python train.py --n_layer=9 --d_model=384 --n_experts=16 --experts_per_token=1 --d_expert=704 --d_shared_expert=0 --activation="tanh_gelu" --moe_layers=[2, 3, 4, 5, 6, 7, 8] --router_score="sigmoid" --normalize_top_k=false --routed_scale=2.0 --balance_loss=0.0016 --balance_bias=true --scale_expert_input=true --init_std_router=0.0185 --lr_router=0.0016 --n_head=3 --n_kv_head=3 --head_dim=128 --vocab_size=22666 --norm="layernorm" --norm_place="pre" --norm_eps=1e-06 --positions="learned+rope" --rope_base=10000.0 --rope_fraction=1.0 --qk_norm=false --attn_scale=0.0884 --tie_embeddings=true --parallel_block=false --init="uniform" --init_std_qkv=0.0194 --init_std_o=0.0 --init_std_up=0.0194 --init_std_down=0.0 --optimizer="muon_variant" --lr=0.00812 --lr_mult_o=3.0 --beta1=0.9 --lr_head=0.00923 --grad_clip=0.5 --warmup_steps=200 --schedule="wsd" --decay_fraction=1.0 --decay_shape="linear" --final_lr_fraction=0.05 --batch_tokens=131072 --seq_len=256 --doc_mask=true --train_tokens=660300000 --steps=5038 --dataset="wikipedia_en"
Below are experts of layer 5 (counted from 0) of a mixture-of-experts language model. Rows are named up (a neuron's input weights, with its number), down (a neuron's output weights, with its number) and show model dimensions 0-127. Each number is 500 + 40 x the weight over its row's rms, rounded and kept within 0 to 999. Numbers have three digits each.
Before each expert's rows: "raises" lists some tokens whose logits its average output raises strongly, later layers aside; "comes after" lists some tokens at least twice as common just before its tokens as in all text. This comes from a sample of Wikipedia text that the model never trained on. Tokens count by the router's weight.

# expert 15
raises: " of", " in", " the", " by", " to", " from"
comes after: " the", " a", " to", " an", "'s", " his"
up0:490514506454487436500530523480408542517541531506500499537547470459502526500482500551427472494504526503477598501500524428560530514510408531489554525557466487522543483495483450516498544485439477516542518558477494519527490568500518480497532427490485465476541490479498535538449489484486525478532519553559501456465474467508527502534480499471501477489469478480529451494576510449521605526472
down0:546508499471492462464397550481560511425489495467533537573504466515455571472484478510587515503514439490501397433519498506507484518494501510523452546573479521385543548501518546524476524485571514497453462487487481488473556458484512485485439461472519553416453458478454478483496475489516528529486531537480442562494458560483453495469454509458530484490522466469477481579509492512485522482415
up1:520456517503500510564556541481501478538570518434507561494481506450467439509472560529445442494557500552553504519485452501479439507508466437493522509556510395527472519569531422562503502527563551505514485486501436458554446566548487421525552474481500539472488416521459446421435491432448521421434447504500537533566486524493426541560507388523529468556475426573475432534441467449517469503483
down1:505481505441525459489427519581502485497554434456576480491535475495504485568554527507589504472434428488580561478475493485505416493426589493492462466539496551472467474500434457494430488471527513527463506500489536544554563487503560491485434496505474453511536477459558478483479476537560451477451542477531511543467528432499495494507449506504513450485525488447501448503614472530409501463524
up2:530481503485501517475430520507558433529531480427420542515520571551493465534487582535515494551542488496548407491513504519457525546430516461480461511479500443480540500446506397500517483455442535576488545487470464576490516517498491467425507475533479439431517455460460547514533492427496523534476465511475574485594427486548539481504512491547559473456508507532480476538424457469495515528483
down2:503494615472496528521461433557564530470510526508466553510478574446543494455480526464532505503488494518491532432519496557539506451515481472451466564467472468489521469496532498512481544456551504537568527512457517536490493523468559446513440487486462422527534502426466529455523500481553522586517464473466512519516432524395507484559580451539446562524523364475501472487471501476434505474563
up3:466463516469450554479505528476456578526466566507502450536496498492474502502505488502516518463436538491527483494484528474465481452576463530554577555473529509586487495484486435519487369467494506541516482468472485619482434485475536412505524498474494532544537492509492500472437521444457521516568501497509427566433538429560464506521539448481556501444480468507483530419546545506538541537467
down3:546541546513436524537492448470550590451444504540522507517531502465459558519422501427466493550497481461439535468455469489496513530510524521433463466461542532433417483475491520546517532506505444499449475488409572471508557504525497481442519518506457467524582522488500540509550462503434515515533495508499519498443504520464526601497537438474530457479543571498539513512480527498408516458520
up4:588486427476522495510473550548539545546505443492505460510510446482534582504525512485472514454526538577462452532465492562578519430512511449419535546514492561505502533524573466467512539505455519500474457524492443443478503489524494515508484490448496467463523478528566490514484436500554482435470399448478557511524530516540433478500563532575557474530478503461533544500536513489491550493456
down4:521480476495490423488525471534533486453490494497519487545534503489474478577534503482495382511488479502490498473501526510496495535526487512487506463542418435423505479491444518473454588526491514473471526546491546519513498500492555436433436498532515559539570499570481538506566499438440471544500539506467483454454558459468418558487425478474417511500591511559487444584489475459514513473493
up5:525545543495519540534532473475507518418509591473502573522397500441511450527519517474495523464479497575457461417511455556524553560488527444557571453468507508560421470508464481479534453482450525480495552488458538480545486537553475442492504482514521500489525539530499464522501504563505440477568529455521499483478444488515517506528482464613465510525577424540526494499518488470555440587512
down5:543468464466490557454502464466504526464504500546488490538512547549507558520482563454463495575520550544462514528506507475461553594535503505523483534488476479523523475601487464433493469461573507538513497498477492505521524483505433483446499487528514501457525470510510492487468480393511552518453510499470458485458524525523521478503503452476508485506461519466554491457452503528522489490502
up6:467492537519508602518447501481498538513476450481519485599528461508454501505522543449547555534590489539500547486493477423485463501560511545475466460444480500518499545523486485432521467502539479552484418518516485597514526512510572487469543476499483523459509517453483465434543508500470481488477519490522517492556489497562403452412543489531509461442498479449516450489472522493551495529561
down6:481506558444525531496561460499517517454450470453474463422510497477525508472470509534551496516489496513465581510516493532536502452502538330527522514526504458559509478488496505564510486518486454498421522487462465458511526504559510523475470532412498443486460497472522504482498507460550475529535497502502492474549544531544495506489503542448521483478518499493476576487482355530478615530468
up7:489519586400442510523512498447515375486443524426500503563477490487506444462571473466566548506489524548562525482571462506542486519478423522536467501441470545456505407539446495456486451458473578426553485469489507531478544518489534414443556443472511499477575516495533526511570501426486503564578556466487453476487460443490489509499499532513558528468495414505480540517497482424488506499525
down7:532535467465541483505439447555508485534383564579445504484458432551549519475468478538506532496444520541488488492492503472515485517504425476497521594473416502482465574493510532470488574500468520486455460414495539404512450559500570438580499515433501533472498561543551556475498513552508454501483434530473498419558537509512488531491565539535517434501534492499486523546536484465504504582474
up8:544488524488486508484501497564523512473515518523537471434469472463481516491518457468505528474450459499496511520477540558451470516487463443468495520551519518528470453482477485502512526503488449472527537468470574508518502466560479475392428484561514498564572475573439457515466535453516491495527517466552496545496559447553462497434535582641528500476529493533501523509517364514527472475502
down8:481467498529418485512480492531538567567448424445488474438477503528490536547431523503469411487495471509479541475585453533505444531529510497567525527479541470482477493503503479480532533466513456538509526491472474498511459484450534448458477553472551521469601522477545452506477388473500560463463482504434482511459460421468514552492544459515513483542470483556522446514497438521533540528517
up9:489541475503556444513526469444491529458491445530490488515435508480507542480495517436540476482426527453480478593490457593471506500433510523531506485587488511471514520582494527532436555466512565484460523539455446529518494516528479521459508524430479550441437433487417518487493427478521438494508504464559473508487506486510448534459447454530441599583519528493522434524535445544541485481533
down9:527493491456457544481496514509511465505544541503475515493527480450513465573509497545519479572549514592562616521557501446549469461447478445484496549528439485459567487427509430497554497545430474472514494458562539485469552494448492490465558506513518471461501501522549506543464542533544487554508508509516456493461522445533551530500517560551449481458519513511482502493498447471417524408449
up10:509440501497465469564520517461534478476493522466463598456441486534548577558508494452456510469519455551454480497498485516451513486553489528510579453498436469508442518481496407475508565478540387546510506486516457454453531573472468524527524530522481493460569524526514564523474408511570536559564591546539497440547446483559506483519498550520502529421457501540453504510455461468500493455459
down10:525552505458446550480488448437518542446499531537513486460567538583546581547522461459492485527478523470471544512610499571476486523506515427468497479461447525484546492404480487476520448612494541422492505552477525403574516507517494485462524549439505490480488502479534503498630513499500538427462497524480489568513565455529490489529547426502522447545489464547503423441461471512528555466471
up11:473568470504552482508428532572472549518442466455487414519475464503488462565513535480463460440486477490466567445552509478453542490550566500475495525541436460487530471511474462436532505493505478572490527568586521518484585484465446539506527450594546502580523513504531436486468483541534508487445491427540525506507501428491543500509398544489441615490547462495436483550427448506518497464481
down11:534443496540473550496468551485563525517445553479408473450526466502488445516532489506569624523492430474519445511511515580484486500546546507523548445483437485495536405462460479518500485406507479493565531555502471565496475490466527539527501526493559512464519499466493459447478497422413513563555502501411540455447498491421478458512489469474543484524503487523595523483475455458491476437507

# expert 14
raises: "|", "In", "-", "Other", "The", "At"
comes after: "\n", " |", ".", ")", "==", " ="
up0:592577434494542515497580516517511529529530497431495452532533529418459517440523488551494470460466453498453488525572477534561491551465510507459444502468533513598497548443467509507472516515524434536533506444562492503483576504549590478517433500471520491422576472448443344537552469459512509508483523503561519457483526439493447454512466494484502486519593432455475454545506453515481472563470
down0:547478557517430512529498513467466556485454489474481461547502538506500433504517522460484512500474472502482521510491465447472466551521508549458463477525471514504464534490542556526514540461449538475455448585496582505453452517471436447502579514515531537448449479458526550466485521511501528460422489437484547483482498540458537447561546488591466552516559468506527477511506501542451470430547
up1:542548494513509498526478501459492535501524439499427503503487539567482441520428492584471495495501536427453503497487438519452465504484504441499457446492585476457462506502580478501545511473499510535527498508460423358511439452567542495514513413476491555568533553421438534424491526459463553547538442526545504551483530582553517478476476494467516437535496459563460479477474552504518496405454
down1:488463521468573457456527480558527499515525488546514444513486465555518448498457529479547546506426446502523553596524520515528522468452481562486475479451513595503520501538582454426489461504480515507507532451402504538536499517519488495471492495490421427481505584556479465564404569498503500486441464485507504482480453552456457493458476517403515526541450463550505547530454552520581519497482
up2:498501532445491540507528448454474520519513500537521553435487482497516442571525475448488577521478463494533435553404487501527532478474508468559493507455537537558520557460501507488501507535546450505560542430511452506471477439491551505524444544519511486558518479541530532458473481546501498522533561477468484487504483546522439465486484510547469491479497524499563476481500456419515533539492
down2:502453514539511496509575472563504536451483554444488486522515487498511519566518502479452467513511510449473524408557479490474592511502505448462520558582501497481550555597496468497465502475491558484439478457488505595468540537472504522496543489582507496417537472516480472469520512483500497565458441505452491526478548491466503540538516519470500507479428504501482468468487523508493481463500
up3:563470472515518554491480558542490549410496541473505541464510436479513436483546484514509468501461490536494461475546489495480514486552540477561482463533545561530496483469507484433540457455470421468536555442491528508540546489582506476537529503571574475491501562445452464478511459483466513458573478510498502373572504463484491440515447469535493472467458524501475422497527447411530504501489
down3:533445537478512483534545531510594557514516515530548549479526511503443467548490491528491514446486502518425550540523481508543532447509507506498492486556499532475501446519582524562544431520552497509522512472474528510478521499449519436503526464540518506552477505524492484467510441490403588462515568525494524555480516544497492447526453535526476474548482553411478520491538433562433539467586
up4:477509517418465498568522492504499484558488400470543476485534514548516436539492544462441445468456537506446538562456415531495517478572478478469539489538592485583481490528539519567521439503441437462394465537497497526486459535460481510539537532549486460547502512529515525465416480493538537547537549511498521492483519533495450496535471518626488524433543466542490526505476432539513559567499
down4:524489428516476477462595474506529516429472563605498532519476513504500420469462440529504509519500447511477487532545445459444444502500496539545521531510466459510545507524560461535532565511488462484542441428494521530531565448520557486446513517426497551472515545463571548505553524446460530573491422539476496552474546498455529521490491502442561532445530499477496434480411556508411442453455
up5:495462469504570513444563481503471474461424410571512456544484471502555478438477520494417435443473529544549502566407506526546590478497514521528459459494485474496502459494443530512443565530451459522489427533555446527464485478552493481488474547508464524463409519590573488508513501459531493558455436484522559508516497481557536434470491505477500516423523448442533437508530493542477447475460
down5:486439475515474497485460575409434483447467579582508543556484432488486499464423495503517437494498521482479504568499477539548474501411530503502512511509458420482489462524505520510590552455430556465468475466425460425501492530520536477473487518512520503540531493508498555497482491536460493554475497494496596486504499553503530463565527506552542535584578516539499474486527551478541532515424
up6:534466521474464444491491527478477466534476515441502543535509522548524497524522481505501420493461450497521472516477454450524540551511546578475448594529491516486578523481449568516482536501454540523510553539475492545518518530470502501511440473494468520501514492558484480527472540511530497474492457457555523474472535560495453485508477333565555496433487447534592535550547435504542497453524
down6:513512479501506484516520514542441503545531518528534513427513532420512555533410465496409569465503544438532536479481496487441552524449444475512456554427494491451534514476509530535538517533532488586513483533479508491535453470535427525555584510526534522422466536464526518532443509467475500467456494508508579401477454491512512504488503522471514517490488485527472536522511508496414516484448
up7:471569523545525524585415531480494525478505517498481496479482427460533546477471514417470494495488542487503476593435475490417442506465431494515526516492483518481462521478502506514442484495541517525483504504434526514470470556518535476519445458488454469460455532530500509544452579514451496447505538545545501517501424492544499478493513514487465502519448558534531537493467476503466473534437
down7:496505468457458463446454443461517449480484469428550562498438534508495423556553476487542458460448429556560470498537477556501519476497530465549454474428492448569534518480447488536452499538556455516469514580547505512525488499487454504532505542529537544491495497526527465546542518499594521446513458454496500453533469491502536380397471495494516605477517481404447574477514491466506475540461
up8:501550514561498469436510532489457469561545567435589502482566462474557546495589462452596518531516497526529521522517497435473467486484513457489529474481537487494423431507502537477440369482454572601485472558529520495435559544482471486487474587535500462517490497457473456476436403427506547505543471462529475494472539533511460573536488515534480436540457529531572474472525544562531511420562
down8:544486485461582470552531459484530490504474544391435522464499499533544512519476486434511428518552591516522476443531428542436520495554522447550474514495522423511468547477449452513481555450485547443515526432525519454529554518495533438509537519508479481465524500462537569516554533478485576563557543536441460442494503506529488547519479469463539470527530499496497480557514514480479490496485
up9:469484484525515527442439494479550472460415508491505502537552498520499518457489445463513491497501470467511543472501569548505559531551555544454517538430470542475573507543514520528511515452468477505542454523534527519451492592492424465414575536475504506500494446496517414458417504435484524480556453486521449486509475489540549477495557554458476441525466461447456470419544546439497432508455
down9:507451581501526547531484502520475517506516440526599500463447468518508489489504501473590546502541504457529486583501506516503480490492485453449523528502502539527419538494480517509504441408480555464528545434534425483470471491533556507452607507516452457503416500431477486580504485517480493537443485472443486537406553482492524490498508531507535494510578501498437520512491504540531529468565
up10:532449513495551515473487528459544501465540544487521478456458417558445442468397490531539558462526535505503530544519446535543561489582561528457473540499455461513497481562556466507450523509437484487468486500469546482480457521490496447470452527500433569504471588524478490512471503494482505479539481528551486468461560527514471533479462530520483506543464440463457468499499541494529453491525
down10:578522465446463466591461516458483475555479554607481484470496502455489503393523480452466565556496486439542466507509496451461523482477533489485584480457469511481514542470457496546507465484493540462524574474478485521550508554510678456586480476533536518424553411590470472458529518523553499513466423437493551587549554510514506475422472496484467506442481465479495523479596464528489493487520
up11:546513470503442548534493462408516565544451508534474487587543467528492497490471488513494493458471523543460480480457466577524560563488554514475543490553503479586469515517450513496467528527495523503519483531444618467522507415482459544447492545510502420509508543525515553497497469583483530487540444565572511507552565471442543478486483556507460491480475451470502549447573578480512526513489
down11:501415501371462485545514499528483508530481445546497488482436502493474500476565518564501516570568528464510514488566498519508540501474506573564480516523582498427453543463539488478470554512466498535518530491528480475504569435539500494571480461561509522441513472502490465538515487453507512567432491550575533534534498516476452511479536484466515465452482506520513490498410537504496517505565

# expert 6
raises: "----", "\".", ").", "ure", "′", ".\""
comes after: " |", ".", " (", ":", "|", "–"
up0:500480446475511470526443462536556507517555510490493527526543443545460473535546515530509533526474532525515514508481558504499519487463517463531554437475484518525527563545496517525450540468447529526469515500550414487536491538487432514408548512463476530474502561511474530531518482494497510443475524525545503498491536461510506479496486512430469557509458399455470560477467495520561502503476
down0:497484535526494489445500513434498518589501468446510505424467572529512492533463515403438471487462496509455537476562539472521494508540515471348405545490433529500520469459514451483512562528525483489533540520502531444547593527462518524524481461556498498504528511430472466502594501552533504429520520502489529539501494474474523456410517425482505528435601535425575483497494563476497541468503
up1:527593520528502540514492496444468551545513453481489560544498486518539494487493488479470526386475504513521447430499503531501505452575481542464460533522504525486505517517610465498465478441463494572510530485461496545509462555484578491416463567498480466495470514474458422556461524563497468539554471522441513526513507465474503557507553544441597447467586535478485459505492558452458433491426
down1:472546519502518454545445500557527510502538470505492481504569472507532476510543447461487445470592510478484570531471569522474469451540447466526496475561411460496530595471500548486476506459514559514477552521502544529512466425494543466505473478469505558509437498532580419431473546487543453441513595456513504623515532478539451567454532371511488501482535531533488491459500478523369515566515
up2:511519459523543502556511536556585445493499558491406563448470451499419470461482463496462467534519517483501542574435500433415519517490496461462429481508435479480567549476436489512561466472497497457518487492492512503470502479479594512410504604480550490460477525480494544509483488562508495483527488478421542446521480499527467457544483557480482442615524492477505481537560424495473577482511
down2:528497394532448501437482497503439528482477510448567522522506576533557538478470471550550547538525488514499455430480490467558501498456531478495441468489499505498528497502551550479439463493460481498475481488513527526481484469502470505558550453515456529477501497462482485475487488498500486410497479522522521559505431514524485471492509600568605554461487519567464530464551491484524527437477
up3:517455473537546455541513514494510492526518477530507492532499559462567523581490477594472537445486422476554482499472510474503519455507492499422461528487482483492483527505566485484581542566424509492432497493508451517474531502535572533482506483422449495554437459542523479570485521525505561451518477468517477473567515398575402482553537459562430521481532436440460538451514489562530499592433
down3:572579525564482480503543442523580526479499473472521515530499485533546473497539498511490512467468468478501511527529441481461503522466526514574506571505416570582453499543502518501469510492514547495456442492507475474544560495538507535525514471497561512519508504494503447550491532445426502441476467411515460485502534519556551510446513497522497458444608502513427475494454529466527467518511
up4:555533374481524514441523545542501512506506562494449551498542490500512512521575478588492454537491478438492516467497490536499453457535496457514524497545567550479557506445512470488442508442539473469506485507445523487509439460520476508519555549548490415576521434506524455428528508586483478504571534523588408509489471515560509402488569497478531513536506455396461571471594532526506471490441
down4:554492556535460500495486466538523523476496510498552505495481489496517504582494522513431534471498465436498495498438524375544471529458481435503488519481453566494474580534514496505487530450475520402463520494506538512567487506445506477508538515527502495520501570497496555521501515459466533452568472466500452574480516516447468540570508572492513544502458483499614448507479529587473487469495
up5:448513482511478537533423520562526462447483532557431510499482603518526528477559493492445546515561521354549544502527453512509500524456494496482480527522566512461462530551555505499554525525489510537472457460373495439519511506464482503443509499437450505561569506486481500518477501513477500463543506443570510494527486488471540484440489521496526525515522531480532605515548413516513457538504
down5:514504526498514559476425490553561512561515467422546463581533510465538476619493565504586469535414452498483515490549475484535489502545468479574502526510454519508491534500489435510498532502501482465605499481469529473479509499442549449544521528504466551424529501582526435491515468533476492527501513489473508509549482531526461531499478514466545535480515537487574484492465481483534564497551
up6:477473521454431535494435466464487491481440543500480491518431507471484451544547468501478542503542432530515526548517591527521492477512546442503407481520499525416545447483524468491452502491612546521489520550468535483515508477479481477470479512513457519501487456497514597474377527497541486455496525566455478481505447473500445478470467478471540525489522536512494498565532520505581489507491
down6:518455459498504452526445501536510498492506456497516499565548493594486493535554509484515477495462478482448485473512463512546442531498502507507491527539456456499514575493466479552492517457417485451501545479503518535451503472411467469450542558514576477507469501460512466525527488569515504534496551425525529487451483544479536459520542517582487473494570537483507487513527527495428503504512
up7:535479455489546457465548482544533448479498494477507457452493448492506480491483539496446536536493527487450575470447485529480482603585545515481495545508476483515508452448502443485522552525512525465509556510581476535501507478396552504513499435504521493494419477482479476539533498515553451485531490521467490489502483455513454425487548480494501428509434517517538414501454428545482465477456
down7:514491446493490509488475489550436528554473497441499473527579589567459570514512510458495536569538572500507482534536492462523482519575506501474472504492563529452532460504552518531496451479545460462545480519535549460513444544484546482507495545543457458510559472503501460450480428450447476537414537477470482496432500498483502507471543492513545473499477490498547453502476530607514545445512
up8:506560448483475540558509484535497457428507517527552534499479492455479489491506481387519494497553452486481449470499478487472467444469496511505561494502459568464488521426503452554577457536483484546470490521515492511474513538465489530540509572536470516445624440455527493500493531522499460524526534465504468483554506508470488468449499466500576512487588413519454486564485506507543456458540
down8:492508513517529537503469507497517534500490489519436442501490534518543581577539502508565528502464512505404519523575571519490489561485519483509509535472429459539440533503492532549481503461601435544539472531531481520465445526556465513482525483506569546510506541516519533423499550479471504540517522533539471536563460539473450521481460598449472495382538457575497524504451443431478493532525
up9:516480544544482508521493505423548477486532561549593537490464466512489464563581469577510461515495497527442479560523468485519537415466493496564430521496498487479522465511584492512511457565506475544391536386563474508470423424584474491443473599414501438496470490504468436473568507491461529439552524471486511491464465496480479499458427492550455547498449565541492518514436481500476480499542
down9:498448482555533457496504439541572432467535525507469553509478500589531442504514517518471506513532523510518511465438520516505476414511523468469507449519519478474479497641425494580530560529426465521511518410460524556540486480524478483481543452495544477557498531519517393521499487489478426462505479412510513536525492467511507543511480472518505451543471446555557458413428501513515529519564
up10:515531555536495483533496508604477448558437490476520478482476485465493466457554475473527497540513506557535446464479555519510506512520523440422526462597523504439466466482495500501527548508518555614468550548526507476522472568499490532548455451484502513473525417530456494481382515436436538450494480526500486458553464529514482438515544520447503525455469487517490505499454488457511519515537
down10:534487504524555566501459514435521531475549492442508487526530536541459451489487566568500522504461538422458464533479438474434521458463455507478513483461458479552460529465470476437459482575528524465531527495505498515532471474476495485478490554513513503619495544509469377489491507492490486470398522479552511489578481479546465477473533566560487519453554464495472492442555553584483470543643
up11:465464564507574519506500466521502558573540452544509514511547476463550527498531442455504483497535467480476506514522471458470448541524495430461488538515484520499503465499500508501535463461458497462446425479495546494498430501542467517514521580494518501539486460591509498469500503449577486459507466514508479515405527416510494518485466498553596560451503440526563587524472479528493451411534
down11:530522469449436504402476471489597546491589530519473499456461512489483436493468516486400501467570532533530509483446584444466512448480497597543506493537446553458485537583462466479541505530511495555588544533500529533411475473465498510513513512547511522496550507404459606443406575490461485505487539469549540449511453536466471496503503480525515468556550506496476463514451477493540561540535

# expert 5
raises: " of", ",", " in", " and", ".", " on"
comes after: " the", " a", " The", "'s", "The", " his"
up0:518470510552464562477547489476485494466515457471570459493519456487466456444577485405486518519469541517414490487485557504518468498482561474517484529483479491468424605501540493537493453535475500491455606490556500554511555523406524512420504475440523496510528507488497485514550466449542560430483565555463531490532551573538465429401498449484561533561530531509579477556424428483542426501532
down0:547469487547530494508514526475538536531515455490474465536483473454473448489412455449424558481457475536409538484435537521483516523542527474485482524461414511513586539553433536476529441469548529513480474531495471490469458497471489568469615475450542554474593443474555386431562490474551523452509490547489515479516521486528491465434570466523549519540539556486585519539519484452482498496469
up1:495510484494479449547581495547502546523470503453446500467550509513546490510562496445503406467484483489547530521544573469504426461533495487531547527569514523509509540473463439539506485500470506478473527512483483472493469459520536448528558523502553473542477471488515554494519488556550493565590496529543532564472489506501465494465585483498533572519506508513516453462494531506523570480452
down1:460571532540601534546551551406483461489514443488540510488476489493441426475505586536594473446391475503526474535494497492466476547518436515437539518459500513517485442437445518465488523481540464532458488472488467428458531548402506512522448480493460555507525521526517409546519479505471466455570558471495537496500426505471519450597504515469453508523425555483487482514508515488414427562528
up2:406507504514484540507452469527500541491498413427465573522451492493507397496456482541500498511497545498522495489527538505452539490517534430522527490400455485497439521553455523535540489522510564416549515532540478511480540543516495516486554490501516555447476534477465495540461544443557503567495513533479451522462539556540507510470441456517535505436545491509535516588560517472495521497491
down2:508472547577541529473549460471473507639546533506482553553490529468484507454573427401472512430513520516564496491493501541530462492526469457511546549481513604525473601450556502458476558561478452465440512508418460542499474427492515433509549536516559433460505484440509585435476542539602491412441503542512481505571446501474491503491458518502496447502555510445484563497510543495435524468487
up3:531509531499472469530442525527494537495541496478492532437525496470446545474506477547510507433498522519466482493459569442565461543465510486500509489482475531514535539473418440493533410522541496415550480463445388451489532484466494536457463474538520540449553482536443487546507481521514490568469488465495432541474504487571537522458523544540513564503478561436492544525512487527527581494428
down3:487490462577484503428482473512520529470492519499485543543498483508507513513506488555500474541478554473551487507481492530469452430437486476530477446469529448468578516462462406593529540460476428562540506464515499463500524406511546486511503500481506523487496557582519496531427585493507445575513502521555520479431556461551564522458558482585536502548493431445562530535537495494522577486478
up4:542493461554421548520511505502532504497500443454556497532483501566495486447458398535528460552518441480501418471519518501506529362557519520492485517472474527550434486437480489477448485463493448568561516557476528437519521550401462495432515477549507427499516573558567493490524436513589458441421520547542470476547492484488468448512464504498495540524485509508535494526478453525494559496469
down4:457534522530507463432485536515470509532468549581562558577476562408458508478526580449514458400528391525556568508482532492492412478468553483492506536474455452499457499525550520565509528542499517563434488515539517486521465503480517548494462465518508511475462513556508371524500552514515482485482476527522451521459481565473471496496536551550493536408555587494525522419473522539492420468556
up5:438500504522506557496478559531493586466475513460546492589578539489526480464556498480545530523459529525502520510558503527489453514471484504524480455518469500538503500410494501475447540525548504483535458460501503552469506489425474493464510542518468571460492576508494499506485489470493549463471540485537470495545535503502523518515488566462377523570527487526488533519497477477481581416404
down5:440469537545478444482512555488497472531450488560460569482586507530525460538457427490497551493500500444472443505503504418459417562472560542494496488522444426488514452438476510457518462444515547462540521485487473491560516456484549565465476547426485588521586525465504515537479530474485516515493484447509539463477552489580478508490529493466583518447478399509499484498506540515457518443507
up6:546532519482523493471549492538487496498410512551573535446511523583470533479527537423508558510420516505490451523545461469526513459465545492499487486462489478481505450516403505435518484413512450464520553402528428511531472495528484482488516595486521573509566547484509537517487497489534524416532504472508527479546520574464469427486519508461539534519528535482510498510460478544570498544550
down6:482572543469505466473489435538484510477481560445419507515509459493442432528545486548481513535540531475518520566535488472444469543474499443489488494592524543553438452481519497488467546546453572515489458590572556492478500509512517534510541499544453521499490508439495480563489426586561459430496453533479438457530496487521437505488509551511476516527530462509505473534493506532481474478548
up7:492642503511522496522473453596514483544449445536563527538509499456456546388397443469546498506538552481485495544531512443447568550451501457543510510485470516439526520519448548536577500501569496488467499473463479510439496499574471445440523480476554511531462560482417526446490474419584429539581579506545491493548557431513493530482422530553496563472507435485466466497576539450514520469499
down7:522458548498480533555493478424461436487545497475458574450516519547548516509488498500534570564462451484567516537560585438506500437489526503438499396462464500465470447500523457527466545498541579447489560496549513497428459465492505506515467442532506510505478451400509556562508511499488474520498510511494485534544469549450465515521488508480529497595515487489552562497431558606489516676471
up8:504559411507516454553527491452458455496511538530529547462446480407496484416553534512503458523501552549518526467586585425586499444487446491516502493494472482528444517473532416489506432472506494495479576510470533502485506487511456512555504519543507430477527497467546490576484403445453487505493594498509599496488496440525515554506494474502457505552504526523533476500515537545493444551537
down8:467531523563470550568504438515531474523503485473448504521503486504510528507506488546447575478526543429497503452450525551490440418543518550455454515476513530522463539487534480516465505512438476520484520559486483439453572525526525536492452461490521499583487536464516538514545516503489482503471473531546537496493469528497475564483558486549432529526612524575413491586466528469496491561504
up9:494485525598531490521511529536524504515478450568465548533487433542460518510484434559469535447530465463471526507440474547557550411530463490473559480500547451453592511544463401465536560497528470452522552500458429543487501517484443436556534494477484473458580490506542533496443517505485481513434517506535439409552488566504519461505489532523501464524547494481477487542492488488518529464493
down9:559496496556507486563501488554490520446523466454508469548559475494542511427517585565534524496547511506489459500446519466529508451391510424475519463428600480441459544484476479544492459422496517478543478568512483575474542534453511452557505526464402524448546517419574497485569521472490495545445456529451446484511487507503525438465511489503508489478501532496390435524486571496502489577538
up10:547528503533468475491483510532564547486497486416488518509501485426494485520458507476466536488552581507434520450518481478470465453492458504519547551510439416462487431547529489509503461483462519500472475553502488491485492587564452478496525466494545506480489488549524506534522485533577458484451494503558534491532468382534543514482505529483497450518580567501498486512448526498497499479476
down10:464471522510528565503447518504475457435552536484508450562569468493573491534466484413576445520450511529616504536522560437536491530468508531400529520516496530521524529439485509541459507488462534511500455502468533455511483488494458529522557506539495533491512468539511553557498546495470510458481510475555377503500557565495534473490520493447546521500477537536552475433534516510542491455449
up11:543529499489479446492453495470484470504434519455589497480510548524511511454481479539479502419554523542564516425478429491486513554500456588472488483530469491470529417430511536491540501459493453552496448576544450445498467500522503520532490467481524480494563468544554539513536542529484488500453447502521509498505464475507505467514510501427506469510495470521523546438467525499494548471461
down11:477498510484524545521495519463525485465539456557506502493478568492479523520487462523491417489469444546464524529477463464474512437484552518459509504483583525498501497425474444493454533485445480501511602487552440514499449583609491456581475508546490556535526451479457508455453555538572557535478467483474497543506472498516548462555499513454548503549536543532472398536435473504396448523463